config.toml
hidden_size = 320
experts_per_token = 2
d_expert = 192
hidden_act = "cubed_relu"
normalize_top_k = true
balance_loss = 0.00101
vocab_size = 24314
tie_word_embeddings = false
max_steps = 6598
dataset = "wikipedia_en"
Below are experts of layer 7 (counted from 0) of a mixture-of-experts language model. Rows are named router (the router's row for the expert), up (a neuron's input weights, with its number) and show model dimensions 240-319. Each number is 128 + 24 x the weight over its row's rms, rounded and kept within 0 to 255. Numbers have three digits each.
Before each expert's rows: a language model's description of what the expert responds to. This comes from a sample of Wikipedia text that the model never trained on.

# expert 11
It responds to: Final pieces of names, taxa and words, and closing commas or brackets, such as Reverman, anthephorae, neighbourhoods, born 1902).
router:131140121163130139194076136136153109137088101118066161115133142146180121098118100086093115092136137104144168097129150113095163128083124093127165105147153107119153101163178161128145151176144125155099130134131121126117178113120150165097108142
up0:110161102086082101138118142091117125163116102141148156127120091101106062104155146119144118123145166114141133113143117144192093124119159121140118146144120129107187134159139115117115102124069150109074143125118161149152125130100130166124129110
up1:107133143136128109088140165133110107116127124130145098150124109166145112130207133121130121155142105108137106133092093165132150114149120172160129126140147142148117099141123108108128159117168106131121150128127109129191068135150138145162138117
up2:138132145103133150145140139127152129110119141121171095119127135117121111131144121116137173105113103136132157071101114129118113126108133147133132119127127154127110116108124119114136139111142124160153174139133126090167095151126139098094172088
up3:125149171150121083083128142155109143137132061103194144142133094129116129109133116115107149143140115128101162119140152189113145159164109089153148144166131122126162130115153116132157145135146073135142116130138136153129089148098089149110143127
up4:140129145086114120129128147130135121102098104134139106098137116126121121116125175163132163109160118133127134098151125134122116123140110161147101127152127179099149120114146115160135124117130151164127159112165121104155126174155114133151142105
up5:113146131108087103146118146099145165130137118112157127111157148120129129130171107138132124130150126151120113138081080156117141155098093140098129139149120113132132088151098106099181138133155156158179104147141084140151139123107130100126153087
up6:087155163107111129115149145146112183132126111129170140155126156157124106071117144132108127118129126135110162140085138146139083097176112125133057128168129145130186130154144161170115101131153108122124135095127160110143144129125128118117155141
up7:171127171122098125131108147147124140114132167116117109136122152128124123171150129152123127138122100122096131161147142107162084129127092116167071092135147088128143131113161069151076129144085147164131172133160164114156166143150122163129188122
up8:126148144111139141174133106117150159109142145134100122128114112092174126093153149135156143087164054113121112124117080117135164124123125123094134132110121092090131083156165106133139108127153180119127166152147144148136149167125083128113147157
up9:107099164105100145112156138127100140121132110185157125096165157130105084113166118182120124129120137143126126121136115143187104144142181133158146123123132133163129083129171110107138117129123155131115159110163110149141133139118137108113139136
up10:099117134096138118122159124163118121121120138133126106165134149144096133122124139156125136113122080080133141131127135148115127147145093154147126110096166086114132107122157131117133131114143143121133101136095090116141132128188128104095150118
up11:133140169090127060101128141169119120103107111116160178099127136150134141118176148150115104091149144174137167157125116190160126121156161134108130131136134133153152121093125116142152142140161123093121090152144152101168085147123110118136135111
up12:088130189115130115111136152158147166116153099157150099105170147145127133127149116111105093148169083090126165136126114142122126086204155161077116147164136104138137141124122133139131099110118113124107107145129138107089082129144141108162120151
up13:096165181131147110124113130124124157116113119133119142104142142164126098127174134117148118112150129140124132162116156151124149143126165172132162119107113116109150096126131113079076148140139161166121153129124162123149117144142117097159178105
up14:163127123122130099117156146094171122149140129144149078154110138144126110090147131148129132144139141160092117126083092130143100127117137133161133180163108122128156139133124148129128127130107116135110108136120142116141096098110122148163170136
up15:128131140096106150114127133098154126088122134143149146118125143135116121103115153136084133069124152125119123093139122144173154129118127117146068090138117132132126094137146137118118110153137156129106096150140134129142131153129108110155150096
up16:150126158093114130120098120120156136102150128138160163140160112105101171135091122150108107099140080136112107164099137126124142132162107161140129094171134103089130114076129118144109089132138153131124139168108139127112103108137118122137158140
up17:130146171080118153147056161128105152139130152131178120136117125145140126119161164187201167126163133137097111139116127158187141140144093111165079135151129140106094130142126099121136132108149123120165158116144116102131124136160124135114111121
up18:111138137110121130137092135149126156113122145084121122126127087134096095100127119157169121161106132127156181095107135177167142111144134156128094153160096116068142133137113100146103123151162130118095140141118168095129119130088129122137122100
up19:138106131127101093118135142118077151160147085124139122117105127128105116127155124142125157105172139125119145103084104139094127129152142158138132090130082152155137131161082134131131121148087126127115119180120093131132121110126155104132166121
up20:079099107106096119082116146113124153114122124116076125132151136153116108126120106117137122085155127119147112161137138151143140155144127146165159112133112121138141117119109151152161117140111135098119112130124168068164114125158106098119168118
up21:184186115093106095120137095153145146096127109089101137112181119126179123110140147138109138098127103147141138124113132105123112113134135149166161137150099132154142120133114127126091086099138151146113111153166106104141090146106124134123120136
up22:095152108111130114120143104146114126117118122164125125102112114104108123123135118158122117136133128127142129108128116161147158123161127168156132113131170143145137113126124143112122163123150136133136142139127137130090071145113129109159106103
up23:104099148098131083088137156147136154119099111135158118132139091120127120122124114163148129096189147162122164145080087095127160108149161124105132110148092150117162111109127108149151124135112135125103107151133141143129126097114147158121136099
up24:097145093105118085088130056085137158145122112125159124112130118136136114178117142128104100146126145146105120145095172196127133136131124083089127123147104134104139133114162121107118102126147130127146147113158124104154114132089134133164128096
up25:146128173134133130122097163161105104126095160144162143093152134123142179103124109129148134106123078117113147152133155170128118120156149146120168142184138134101138121127165135116125167131092157117142081118161108128125151111125112139128113117

# expert 20
It responds to: Articles the and a before nouns, and the space opening a table cell or value, such as | 2022 Beijing, the soil.
router:131139165087098093114121161141097153108094120095146138077159114138137112115164152129124151132153122167132133130093137176142152115164145143139116093142125114153157116122144129095110102160129142153141139147153163114169104135137115096151167088
up0:093116146123128125109114133100095148109117090125126146115125093152142147121163121133099167118136163126106185124159124137145125144097156138132138161168174123178150082139132098123136163121135112183129137129151153120118080119142118117168152130
up1:123130132143092114159129119114151112085118087103131140124137112124091086110153132146108154115102131134126119122112128157138166099146086126156104126149132124089132152143108136108093088182143124122154123143051147108136075090152080144119134089
up2:146110083129116128131104160165077138104099104113121145161156090114116151160143174120133126118132137128138138141130133152172132117159198165152093108163175171183126119128099121109098082145103166120106108143137161109141119141115092091167155062
up3:139155144118133123127117117165117169110106135144112109149187111106126127097181120101130130154119109152139133085139151167152130171133145163132140124146123123135147151164155129081143156121129146125144131114187123125183086086144151134140125115
up4:161124093086112101104143108147140148075111126171173088103110097122127072085139129151122116112147104155128161112081149128132159158127178143174095108140113131128112079145082126122107089155119165139104132129144156086117125115139171116145161089
up5:154142144128159140138103109091117157158121095128161133116197135123110127128179130133138118106141094148134145134136124143142164157124182140134115137150164178122145118113117147174131124125092125178159108135111154100162134112143104131121159094
up6:116121154139173102144149144106114122153062122074097127135156125163140125141155107134120144146145134152146105114164160137182135117156156168148106151117088134141114118133168143112143112147123156140176140152128123151133144133141153103117137099
up7:159138163134100097145148120143131130158153113058112125123120125160125136120136151116159129113128115131148139101131157109111161131139137147161083128129159133088170117084116129138131152144141154096120136148109135080177111104114133155156148139
up8:111159105106102119126109136157145138117159140132134149115114124119145085107167140114139117085129112145158142130106157133177124155103116127196149124110150141139174105142114099131109119111118150158120157175133207177139110132122125109131169134
up9:105123137084140135070124143127104123100131156151134112155152119133139118154156161130125117129120138095116095129115074147165125164132139057141130135108104121106129128130106124138117111137142119159097130085157114134146120129173124148099125112
up10:156180147129084182115132148163126124084133119143161122107167104196143111143136149091121162118073117142110141111114078182148110134132098122140156139152155108093168133085123089091132109104100145153142131143111143085109077128150104071125124102
up11:113133159102108136097141129146113066105113110153143133119148146147145094100114094118127150135115128149143152118096138152138126146149105151147095150119149135091114138103105105105091114134067184134094109122144132138151133107139131078152138101
up12:113154177098123128127169122136121111121113109119127131069134131154120107143118161118147133113155104132132120091145100121090112084141089130153143101106165128120114136098190123133110106138117153126143152097167102147150122132084109124111146076
up13:126157103108096096104141118146114165089135140130112155105129101130149130102123108108124124140122147141161112098117131117133117135147152156117111147157113134107152150132109148123125109176122123140132122131111156104144134154139109141148161086
up14:102152126104104096110135099121109133114101094155140140109136117137140148097127129127119128090131076127096109124124101091132145140123165137188160105104125147106125117123148090143132135159141165173140149171125105104113163133149110112137143083
up15:146112098080135119136143135151116120158105091117173130099145136135134102138121101125108163139142136107144136119144117151131118126069157124169116099117105134133161110148117094140160127126127111135153080103163127119127124143094074126152153137
up16:134155112116128109115084167098134143077133131097181078171144131089151120081100158122093161139157095126091111148133093143185104117107164105143137096178115120137137129115131131151157131173107121152121154088145135088114158134127131141121148099
up17:119188138112116122150119141147121117112107129109124120154112120106124088136119156105110133161131121117103129140166136115120106147169140112145125144162148129123149082114149136124099104126141118136114210146131114125150085153129117138134128148
up18:136124161101103099116143135130100131108070083165144133091119065166128094123149178142180127134092137144104145098164086123155108134128097128118135100160126080106152116130163083125106125106122164187104152157149132084136079164128103104117164150
up19:145125186176104127095145130067107102120097143128140152092143118163161143096118137097122157123108132163128159144126147146128093111114167152131118086151132145116176122125124129127121143092126135083158198132139106136136165161149135134143174097
up20:102161113117122092144140119116165108111163088094146130129177161111130087120145128124147127140113125132088110099114132152096110134126105091182130090108115118151103080094107148139090151136133159122140133135135140120121130109101130137150162119
up21:140123118116125124150134102139105157116122122105107134142193137130132100120095102122108142094149127153132119133113104167129151133163116129153133131159149129138136113170148151137166106158121177140184094151150135086151131146109144105167171091
up22:111162137136106119137135155102131131125103112153154112160118130138148132116113114103092133156133100163126114147078149159168126098149122136149053128166098157126158135138102181089141087116109107107135120106125156095120131103131125120132152124
up23:109115137123151149130099154155166173136138152099098161129161101135147130116108116137148170120105166152134151106112134136132130125188119142118139143144095155104147107221114102148094127120154123165139099136165125113134101143105160107201164157
up24:136148166122140114120108124154129129052131115093137103140112172156143117074148124134096159162110093108116146120140114123135131097124132118097157090147138086138157157112120096077204136095144139086140128141152161119129115109146106129182128084
up25:148107149128092161127087201110134131059156139196149130099169137120084109140142107145142101131136115100100174164123135132174171081148174102128108136094121109102140121163132091119094128162122135131119118132139151104168100125124112095114111147

# expert 22
It responds to: Opening parentheses and spaces before years or ages, as in (aged 90) or (1951), plus slashes, dashes and infobox labels like Density.
router:147139108124132137140125084090149118158133115154119112130110145112122176164096109110130104154113136136135127107166098163144154139146153160105103156147124134117146116123120117109134159095121119125101103095119097121132158106153139130102134141
up0:116113167105121099114115167112135141103132079133115108111133131126139117111095157130107081126156141147153074123115107146118138143131168126146126102141089142135136159148135103144129096139156131131126185095128174153133140114133140089126113105
up1:140139142149120154135113136116147125138113071129130094126118133121137138151173104126128199116165127166180140097115139140124111115162142169169101086183123152141106169139117111100111099115123122128135144129170149163153166157068054133088090148
up2:087107139119166159089114119128139168069151116151123118108163088137127156104155141146104120120108113129108145095106084114114147133133096130178126088093096123144133104101181109135109112123120142140121133127150124121115132151116111116132172118
up3:139109156103164134125104149128164153141137123130124142102180101142163095111146155100135121140192146162134115078097170078186118129096110130095131106148170137134154115121109118074101095161141165134138171116147150134163112116139141152122136125
up4:098157162094115134098103175139132180121088117178116149109159095128123145171129150130112142175108121139135138131098114106103110176102125130166073118104136111151120139118141082128138143123125126133130135157134146174135106184109121096103183156
up5:111139118096125086139123170158115157124114097093139155086145132142148114108151151128129142132124114182132093132123161138137125145135134104115114127144152145134137126119121098119150094153130140127137174186169135102152078113131136098144150145
up6:127136171137141116125098135143134102158135153149145107118116123161123150105109111093096145133129148141177095143092129096160087118111133144134166099130124123134129115191113127119122107107132134165098150131104120125103113137108134109169127169
up7:105167128115139123109123152092115158126106116101130135122164124132129079140171144106126182119111130118105128144098158160161149135153144158161115098131125109140166098108131140106155109148159162123112137133111133141141063149133096156155121149
up8:146163129109109133109145140110099153108155135065148100139169105129150107150147166145081134131129141137113132128107118140094103132145196124149149071145144172116169075119126140129089149125155119109113144114105153108137141137146065098156156124
up9:142146174124094118099107102108110135036151122140159144103169121180133144139078098142103136157164098136128140170118092167121154130124135118115160143103148109140140114110073083149137129170117148081140089119154154105119109105151149130156154112
up10:108159157082112082115161132099141143106102124137180120120149091173143117121146107137165122120159127108117154148149133107145089123139137148106116137121129151145104116103119127133130126125137127163141103094180147111103127151131110168142128092
up11:140150109113101173144110143129122138144125094134123150121126134141160118143133176109171087098098087131111120131117115187126162150166120145117147106167118132117106120096105086124102141159151092140144115127160136143113142144158122111121074145
up12:133072150141127111131125124148095137127151140131139128112138167173109085124152151178148125156117154165111136147141153124150125149151118091102120134116127148101141118173147140107162140127126124110116094114193180097148110142108115124167148137
up13:145154141109119097116143162103100139110109093108093123150163103157115087171113160086106153173122139179099134128145173138137105127171092139076090144142107114080156115130166090135145160123146120161115110125182133142144097118124138129110153136
up14:131155148148112130124148110103110139115092115117092147105140157108109120074191127093157105107133126137128135080121167117144141171163143145146134132134183120139119110124126104094097109144131120127149130108178142106139138127092122149107144153
up15:095131113067143102143124162163127163133147097133098122112136120126162110145133160138094145095157138154110126122104124162124119101148164122147107138152126120155109133165095105118108137129142102130124129104121121130141147111103093133093136133
up16:139145150132175116137121153120122130104111085123136117151169118127156102145146147126087134148153111141119162153134135121165117136155134134137149134116147082154133123172119113130151077124108192147112132148154127147148132090121139137129153136
up17:149141120091127109122101143166158161125147103109135110104158132108157153133195131174147154139103117169138132134145178095140116121099134122164113116159140134141128125136115112110166145169128161078131159153197153143127120151115113125123131105
up18:139131120168136148121149133111150171132155153108132132109166115146106116089131140139132153112129123145098114132136179156135133085090108128099145065144096118127137133105123098092127158165148174117135101188132135157122128145134134114154159076
up19:132134162151145120142114183135095139099117134130121131107139089121152118155127143107115106157122096131097124139135172116153131127148170141147135178141107129107108113134124144135154145117130122148105151135156153105144101150119136118157175126
up20:183107125108121107122121136135124119093092148095072157093120105121130156155103125144090114149170117136110160161131129152157098135122135123152146122118131117146147144122125140128106139176108152143142157155126156154119094146117123061130137123
up21:128172161156109115127101132154135148130103136147116106120123161139138097128103134149158158118122104147115109149096118106135141105105151156181130148141139087087150119112170098135120123170156119125056123140149097127175139122132176184124140139
up22:097130145131143104135122178181116128124135087087135111146136085155162116155103140143145111129142104132103116113100140157129136129139131136141087097151135139146139099136117112103171145150146149111141146138147104101149088121090072164159155112
up23:126143160085136141134110121111115094102111088131106095113147177123120093128097117072101117115138140132121120153131112140111113175139120108137117113156142139112150128117089128130123140145108113151172097153168164180143092183120125186144113115
up24:137137135110110124128116164142128152104107097104159096125160099152172119091128111135163134115100104141128114123128126114129127089103131174137147134160137111108138115128149087111149114136110182106136155122136156127130117099084143135121123127
up25:092137120130160106104146153142117122112109123097128106141148103166143108081136145109162165141120127095120156125117111127185128111127156128126138085100131150125120158136161095104100105129130110061167146103157112089173119123100161152117126112

# expert 9
It responds to: Digits, degree and minute marks in coordinates, newlines and dashes in infobox lists, and modal verbs such as would, can, will.
router:098150151140084085091167177104088143129135082121163109122171112138145129131149137155099157130147100159126114114134135118152146143139113123151105125120109144162131103119160154132175112164148114106125108156151141131151071131083090103128176108
up0:144129146080117100131130123170101140127083151128132142100148091166121131082109158114092124097151125164137130125114144147157130137134154118174136118108103150117119109150160101146111145163118123158129171137127133137117086154175136118145103183
up1:125093184102098133126111130188143100129170118111122132122134152174123115145122125111135122135148094173115180136100137161138124107110103163157133110128116111097110110115132133141139108204117083128113135174163140162151101120133154149149148121
up2:104131155101130080190093161128141129122127126161115091133124116129139103124127135111126163125105090111159137169125081151095131112116128146145171128142152116127159117151133133146142157145122115112134141162181136139108136131089154119157104168
up3:142170090087165116136122099168134145147137123136104173127154153132156097123145124129113078107135116141109139172090066156151147134125129107162155087149060149140157104146166162110111109167131114148136155142158090128099093119097124117103142111
up4:139139194105132089122109150119126118124140113123105093149172162132116118102139169096142125143137108160133136141094152082102134165168158120150094071140132126173120087152141128100139106161161124136170122143124167174125141155173108101153165102
up5:117149141127129142120120153149138145103112134122149141105120114111120132116160137126144141124149110161123121149130144122154122142153096142169125101126084117137148114114091095132133145191128139191131117144156163153190063114118154158088143104
up6:081115112093107163149155178105114202129121093123131118145115127155121129081169160145144117196176111104082106142090164126144090129122104154144156128162111088127137094138128140144141121129136143090119123104140148108149103137149155163135161127
up7:117142152089096067128068175073138130100111188156122131161167120161157114146123144166148135121112105133157099128123131146144156116128137138093150081156138124146148110163147106128113116151148151136120139136162122092090083100103124094150141119
up8:113123105123092168190085089094118145129116128146108136119135135134094119137130149156155151123143105126109107124122096136149138161153099132170155086122134095148159145141148108111128108142156144116122132156151150132109113138146097078142144141
up9:151139128117088103111140145146112152123118143107140142113129110105149106113125118131134145080147161154133103132141133140127143116150097161194101101140133131127120130134154113100113117158084162138101123180157094094158128121139102110130173143
up10:127091160103133101125088127145117163098102136144108140104145132100149092141130125137133137159079126153126142148112125112126080134118156133106124117155179159168119141121148138108107132162102138147135138089177146102139106086114088086155148119
up11:112145155106113101132136165109140193088121165098113142126165086137154117119122181153138141133150128126118102148100131140131160148170103147119098122172117161110171131151104131175122105125147126123097110128145105141171092113129143088109143116
up12:120119147109160115136137139134125086123163146103138116111143116127122140127100121107086129133128144131131170125119126177128173107170152199119120125135116138137156104105112118151136133115126156077105172122141130147154080136125136145132126102
up13:139178138091090108148109161149163146115122116128098143124148129149144102100172111100111115148101105133118188120073147097180143127135157158152169143134112144154176143156140119116150142176155105144146149141143150097103113133129102097135124143
up14:155153104094094146106114150120112135100126109129135109145170137144148083093187150134110149138117122159158088150136128135132127124151144108163128101151174123151143100125088128104138108171117180160138153117136157131196096157124100112134192136
up15:132115166112088156113136127136106124087128143134147135091118129125169108084146142128142153114146115126157128143174138135125142137108121158177106187077122135145110144146129149138153130127154157147176127169169124067154084111116114130109149104
up16:107135190091155115117106130115118189125108101127142135112153156179161123082108114116134150154121070143128156130123143180158143164150131157130092125155145127157157130138142096134140089150155109122134135160167156131110141111121119098112133101
up17:134169129132131150112088136160124151145146156115129147115175135137087171119093128126178104109131114153099125116130180141144109127136105155151156113156122140125141116158160113087104155114138127134126126134143136101124143135115110149176141117
up18:113096160116133146152138117092145156143103114149114127131143121168143136135136128114124131144178097153149092136125092179116121162104117168136141144074095128178169123140114135101129126166147168140115094127174145166123101139132159119088098144
up19:156164158092095135073154112126185123113158126113157120104115065138138138140138101175120108140147127147087149156119115144118115148101168164123116112120113152152129144110132124112134131162127120141116145094123104136157142123151096141114141089
up20:108120112117093140138076124165147142121123127091132126100110134125087069111149132124110124066139105124131104086141131094137138167114141112103094135136143115108128136128124121120097145180144135093151112085170091073117088081106118083164094107
up21:137149121149106098073109116124157126102128111121147139135107133140168128094129153093137082107109101168133161154173138126164174137129086129175132072136096117152174142131131112068135154124101119112133101156136105127171079149189085118113162119
up22:108142124095130144126158136137116103106170141128101136145151134134153081139132147120105121125158160127142151128153109126135090168134151118098103102117114143110118136153123099100106169117148132097117105117155127127116142121150114167135140160
up23:131174136092080078111098141136113131109116132138141121139135111120107120138166132121090149106131144140135137186092119118119120162133140180124089111138107131155103119128110106117105127119134116135141140134175085123134109128117132136119108134
up24:075101161124115121114123068126118133143114123143137135138144150158191144095161120169131150150124134097124155123157161141172117165125145157120122102142150139149126141138136114120127112168103148148114136124185147108177127120120160120141138102
up25:128138129101122127168192146115135114134145109125120089116146122120128111112156100146132160149108152162147121133100102135141167110128152113115122103136118101139147095134099124121163127133126145136121111134105124116116092133146083125153136072

# expert 27
It responds to: Field names in infoboxes and taxoboxes, such as Phylum, Scientific, Authority, Height, Votes, plus year digits and closing brackets.
router:144126108138136124169150112089159097127125137142121111127101162100110117150119140113149089137123119115108079137165143124102085129128120136132144168096104117123106175126099137164120140087135107076148116131104148123081142140135122146127138122
up0:136140118104120112130092131138146119095128098113096138127142126123134106113130144142129135143135113158139115138103148154135123099129149115112156135135161097098106072116144138069102160104109137101148129079090148096103160101168150139125157101
up1:133124148122122123103151181178150071113123124141138103117164147130099129147172149116129163106155130114120108173125109129123127110164133111165159132155146129099139152154115120145106129139170115097157128176124161119127083145133085160150145149
up2:128122127139142075132176129152139098086144085102155123123144128166129133107157104132108143108134137132092171114166098139146131094100150101117127102171091124095096127116162116125103104105145146138143110109141102133146095095120121123149182170
up3:108139086098105122082120114126125128107120144111139149089138107122110126155113098131121143164143107130120154166155158137101139121163129104126130119101115154112100145093156088139119100149163131144100183149133131127178096136122111137106167135
up4:127141127092087134109127152146093147111110107106124114124126127147109142099147102114155109109160103129138134139106176136171138161126179149145133118136111107128187111159146084107093142156144092147132125129170123105182104136132096127121173140
up5:114111129084150096115117168124125183125105088098123102136148105158117115117176123138151128165159091141121144118098124144105127100132122157122103106161126147115119126127144100095128110154110110111154118125130120125100111130145132139150161086
up6:129136161085094137099113136142111117101136099123130163081138118160161069118141138138144122122133098170072177102124115119160131181112127075170110093124133145137125120124171089113114121147135171151127118150141155132136097118101109109113181117
up7:136123147125130127153096178129109136133095125124129055104189167097123135125110103126131121139158133112094090135127150131141140078099124119140150119116112120174129118129160130142123110143147146110133173158168135103122109133168139143106148110
up8:118134148131094106113134134138104153145114129103117145085148143114100137110129167133131165158115115114121114111078108146127142130144108119158121119145119119130139142094126118119103118131172158124106132137140115108144117109097096111132141126
up9:145170141151098142134088140140099134125113122128122150104161122157110131151104153091132096125122091147108141101131147168159105098123115156172129085174090148151143114142146141144161117133116130140118118160109112136152118136096109095131123096
up10:123133143112157096126129097141139159138141102147123131153133099149104118160136136168134124136140106120116143093089140166113143104109128156113150183075165132150101127133115111095103130117072119145141145138139155168113062089154117100170093142
up11:121180165103158140093154109148146132117069123140155133134142103121137161097132108143130144137126123093116119133102161153118157080125141097171126154095101157098106141129114101148139097149106132137109131117146178123143131179139130114161176118
up12:152170131104096140094145196137155107155139122140147121127171157138158094098135120116119151118165112133142090115113098129142127144104165135109113069154137098161141093144129100144127129090150171122099104143142143123136105167135138098159145106
up13:110124132102077073106165197136119145090104127114131157120138165164145123123166157114168159099151118130159144149112116158134145151167121147156109146111158139127131121133127106136141086151100141131114169148140174122172123130140094089123153158
up14:141129136104114118127101138134155172113114130117117158129168178115120140138132153147124146104133122137118134158093147119151107142140109157141100125112110109136176088080127129116170119131106089097114164183090118140156130114135081100144119114
up15:146140124100105117115113106126149167098105127146093169102151119146132105164137184125087152070136119170108134078098132149178094136127145131131129069115157101160132105146142124096137129142105144136159135154151153136118094174114146128151134101
up16:090162122099128111132124081121144121148074096126139173159165119116137105096145151104152154105139113137115099129132169137113126089120135120165146093142124087101136110122122134138107140149185158141146147097122113116110110121145133100138185094
up17:116137166115075137122124182127150151116128112103169118110111110093107112158162148144155135110112143142088088155119136162148120142135133139142097143165116142133162132122154159140144136113173122142119097132121131087141107105153116119103114102
up18:125125134084071138135098145084119113130099121124125176096077100119128140129130121110151107094110108152135142167157154134118100107131146134116116116151114110137146153142153134084144150154113143116160107153150089112130107137130101129144150105
up19:140120118134101103103102125145107136136099088129128086132140142128111163169152118121157158138144088115156149102112138127075107118106106123157097114171111100158117129100123122106103128131145143114106140146132123112118081151137072120152143161
up20:122123153072111138158092141117089158120094123126119166130138127151134125146154119130108099106125145179114162128147162142121106116147101150158142115144127115144160110095120117122143145167129133127146117129145144095121110127120154124116140108
up21:142159182117118098097162119147132172106121141144107184144134127105144077126138124142126134082106095089130130130127117100129187106148131120170128103147122109104120147131098114119145153115112092116109147160125086129167106131142134121092142113
up22:096111117129106141135128127106143159133101098133098159101128130154147146112108106144111141159139145163137139126130138110131137130178149125098142117111106127112142112153138115122118137129142134114120154097185182108120103130136096083153136149
up23:103154123080166119105172135150149140140096087137131137145128130159128126123125163105140083151100139157119120080137117177166118182159078162146171097100145144147141127160101106129116112107097166150112181118126127143120133123128118098116098132
up24:143171154088109103161116157103113124107127152150161112128150144170102122165115153132133138113116117112089156124137150129151141151103127127189133064112124125141149121146099093130129093141172139104064119145162100105133129119108137132152123082
up25:144122128111106069090151171133115126120108147111149174123125125147139115112144156156118099097125124143127137127112111132168159129124126146160101139126143120095139125104140126094123094133135155158096105120176139097138115134135099138132184101

# expert 16
It responds to: Bare space tokens before numbers in dates and tables, the article a, and was or is before announced-type verbs.
router:141081121100095095144091113116109153170160106148076119157147159088118165138090137144108114114066110125090165146094142138099097131083091146136135110108162127137109129113127142166164174120126124085109102163124107115145123108101104104108137142
up0:128129115117106143148108139134072134108114084118130123101142144113115075106123135129097151142153147147078084160153106089150110195161160156135137074136129133139098123125156143105079108148123142105122165137096132139102103144122122112122140133
up1:124087120090126113098178137138146126112128133094120121140132152172106139117157118117153087147122105148110115122133154186091102198155126154156113117135101128152175160067132142113114101167113110148096164135174173154160103115123127109149180129
up2:114109146114098101122159133075123098148080130148149117140145118110139092131101122130141122128165158168091152145164161121134113210129137156195120118138138138130139121121162117161127119110140110118099072142161154143134108131155107120108164145
up3:120129111111087104131125133122156166116098123105158168146134148143134107119139141082166184143096079165128133158157088115132140137132147163140149117116144115130151140150140130120162158125113146141157124135116156096141096128126093128157148132
up4:147188130116100097139103129147083127121127088139167087147123122149142145112171119132153122200145108124108143153118104140102152137134126116119131088123164154123143135122105116100153110155156084132106128107137169145153108139108140088120115117
up5:143148097102092117125136145156155113115134136115109147112102097186092124174089132108104179142131165118112119107136094128150145145123092112141102139125126156132121115191111151135156104176095127172107125091122139134121100130132095083114132131
up6:091104133099111088147163115168144151118131134145159140152116138160130135114119111100124130119110143132123111136136165160183140103134098159132130115157150130135126094084121108153135102122113088123093148185146111149116123132133147124143080080
up7:104122137126096096145132160151151171091074103131159160109158154130147090119117141157083147130152138141163167121138108117130117102128106090123125143128105126141137111110130141143105137136107091122150173105101140110136112143138116109126156145
up8:083149113109110125110165166145122124171091082123117103134120124129120165128137152115138136104138134150132098145111120099169124122148107142157092089148141087137181114124104151119097087144168126120154127140174157113110146112110157112169127093
up9:185138119137069139113093134173111105129106102106093160117162138148129099140134150146117114127173122158129136124123151122108106174118209135164118108155144153145151084126123120118096092131170130105130120114112157128142128122098094104154180080
up10:130143088109132103129154155103147128131150108097130143134178101124152099109136187134129152113145078190120143113133108131121145127103126142169125106156082132146115104136125131093114134125128173131137137087136150088137090101160109108131153115
up11:160144136084112071147156141112121147114102112149121151124159132146128124131178115132108125134156117146127135134124110161127131133121153164159118137135104138139122121121119105122088085161120117118147177133128122133121144119123092111124161133
up12:124134154155143141105142129127148146093135102138070174113109132158135137110158170136120192134132132147104128130102142136137136097158127135153122101138123113159146137089113120141139167137160122108126120131147145106124110134110124148125109113
up13:141113144084116117153134129118099160122115109105137125151113121126143134126126099141141154128159099108146112131087119093145175174155160166140109118142116159113089097131150082089094075160160109135147169110123076082105110112097177096171136121
up14:095148152118138172098153117148108168114141116104148176141123098151176113118149137130090137128144156141114147144092131087122103124164144139109147145102142103111133137146165110076132125132110173138105146123150119118095092139140152130113116075
up15:124123155109123132112130103111116130093139108118123141140130167133122105087166121135095153156117100155157141144070124149133109111127091158150105104148086146136142142124052117114154121130109165094132099110097184155138113110131087143159107131
up16:150102139102122113122142159158118108132121119116115128115101159142189103128112162125121107138134115144134124166118165157138149116119107126092126106147104126104155140126159122132102135176107172143131122132127108093139102135132111078134162097
up17:182127135132078091146098130105142130122124136091134167128112120146093160125157130119138141117130099148138113119156104149135139098128127142157126103111134148147127120097125075143150105156132148131118151125145164100127137129136134145166159150
up18:159158136162123130130112150106103139127098109143125162158131108124129125118103119122143128138123125166077124156139141131113079144146099099153152128129156123165111112170134099127154135143095155109107099118193134106119124158178141099186155080
up19:160162114094151099102115182134117110118108130178146132135137083154163118142159123156136164113129155160114129141123154144149091150154153133170142120144120128122137114165120107108112127163134162160128109118137131122153100104116116140164165108
up20:129151140128146123108131171126136149121095132119139148102155114167122155113143111148143161126123119114133149123151128147124158147148126131133159132130104146124143126126162121133120105160140144169094100155180136105178094133126147135118124139
up21:109143171090120150136123104124157133124108108126155107143150090116120163112130163120132170122119134139154112121144157155143108130129121157144113096160127099119119076149148122124110127167146179140159116139185156104106120135148126121134185141
up22:131123121131118125096162144148123134141141099175115128100160113157139107134122113146086160155123077175139153117152147091162140125136107125176101113135124185116165125114133118146102150135107170103133135108102144134120128120122129107150099095
up23:103122108103104146098113189124097133088147147113111152134134129113101117113143127110114127135128144154091112122072132133116178119143145077109154129120142128160144135094140119146135085126106157143121144131126131112117118143133109103128189126
up24:196116129138088154112154136129096121092115110137130138118105131162119096109137117170170137135167117152130094147165130140141148087086119127123134123123139100114152086110132146123144094147125101138122128123167132174125097155156114148136108098
up25:164123136115116106137151129169120115155114084107147112110154145143125087133120108118147146117121090113128133128124122104119137128137159089163106096097127121139134144127121123120104120161137151135120142123166135148182091104099164135166150123